From a checkpoint of a small mixture-of-experts model trained on Wikipedia: a softmax router.
Below are experts of layer 3 (counted from 0) of a mixture-of-experts language model. Rows are named router (the router's row for the expert) and show model dimensions 200-239. Each number is 128 + 32 x the weight over its row's rms, rounded and kept within 0 to 255. Numbers have three digits each.
After each expert's rows: a language model's description of what the expert responds to. This comes from a sample of Wikipedia text that the model never trained on.

# expert 34
router:125116142143063104089106156102126100115103123179124109148124154132099103101134078184141119073109167083129136159109086196
Word pieces following G, g or m in names and words, such as Gmelin, Gustaf, safe, begin, Ste, Em.

# expert 10
router:112105134099116125127102172153152175099108193131140138097152105098095087123057123129109181115105129128118093190136121144
Word pieces in names and words built on w, ow and aw, such as Shawn, Below, Wil, Wal, How, plus tails like daughters.

# expert 9
router:170138135077128219128132142128073157126201090137139117151101074103089171123142137151108126098129076139160101125085132134
Word-internal pieces, often vowel-led, inside longer words or names, such as pet-io-le, pirac-et-am, Gio-ac-chini, raffin-ose.

# expert 2
router:134167156128149153148160133156150079130119106084148129138134107128168087127121145116129146136165147107087102123135116179
Word pieces after F or f (f, ff, conf, aff, inf) and place or institution words like County, City, Field, Festival, and "own" in Renown, landowners, Known.

# expert 22
router:110140124126120158123155128186135114131137143159108131178078153117125120161110183157128136187166096147145091092138144069
Prepositions following a noun or verb, mostly of and in, also for, on, between, about, as in "intersection of", "participated in".

# expert 3
router:107146127130117128131062137131126090119146151142103130130132124108077173161107150095139147154126165088152127119131109111
Word-final pieces finishing adverbs and other words, like -ly, -ually, -ately, -wards, plus sentence adverbs such as later, However, again, often.

# expert 44
router:073080131058126077127079131137142122133188149165069104129149116126178104097114175118123142126145134120118086133087122138
Words linking creators to works in film and music bios, such as such as, including, by, wrote, directed, featured.

# expert 26
router:106121072146092118123125121046103129155126099113121106122134098063139092096101187083114145183117154155097117136135092171
Middle and final adjective pieces like ic in difficult and beneficial, plus ive, ious, ful, erous, able, and some colons.

# expert 4
router:184097140070118097099160113181157120182116172061159183145153135177173126142113099151127143144104140136114129169115170081
Inner word pieces like ast in Rajasthan or coastal and land, and common nouns such as end, life, government, side, south.

# expert 31
router:122119099136113183097123126136122081143084197149103159098054154099179199124116075139150117101175131107142083171133175130
Letters with diacritics and foreign-name pieces in Slavic, Vietnamese, Arabic and other non-English names (Središ-ć-e, Đ, al-Bukhari, Kh, ah).

# expert 42
router:140099126150148092166134072117135139128122054078122147119047121171108087131158119098135129139182165100097085104175130184
The word to with motion and infinitive verbs, plus until, into, out, after, become, and o in "years ago".

# expert 46
router:158169203142090139127169162173164094099137142118124150132114088191145101130138110128149183081162167139107170166112042092
Plural and verb endings s, es, ons, ames after a stem, such as gazes, exams, victims, friends, songs, sashes.

# expert 6
router:182132077167162144153154122179130160097167099069081156117143094113147145120166142105114114119137112107173122162144100157
Inner syllables of foreign and personal names after r or l, such as an in Villanueva and Vellanakalude, ell, gr, str, ven.

# expert 21
router:146090126104123163113111099166103170086130108113055116160131151130072123165143091130172119071087127193099137111116086166
Stem pieces after an initial consonant, completed by a following suffix: perc-uss-ion, Disc-ount-ed, Rehab-ilit-ation, intrig-u-ing.

# expert 11
router:140132133135116149145160091071171193155126081081129123164137153121159142136066137173102159075186106088085121123127142145
Word-final 'a' in names and foreign words (Santa, Madonna, Shara-a), syllables like La, Ma, Ha, and auxiliaries was, were, been, have.

# expert 17
router:147119138099155119159085081104159142154134091123143178170139140093145179131158146089082134126117103190136169145148133173
Final suffix pieces like er, or, al that complete words and names, e.g. goalscorer, Portugal, Jester, Actress.

# expert 18
router:140113148160131152208212102099157127141064159098171170096173105157170168178143121118155119147140089112174145110084111098
Nouns naming organizations and political bodies, often after National or Party, such as Authority, Coalition, Association, University, Labour, campaign.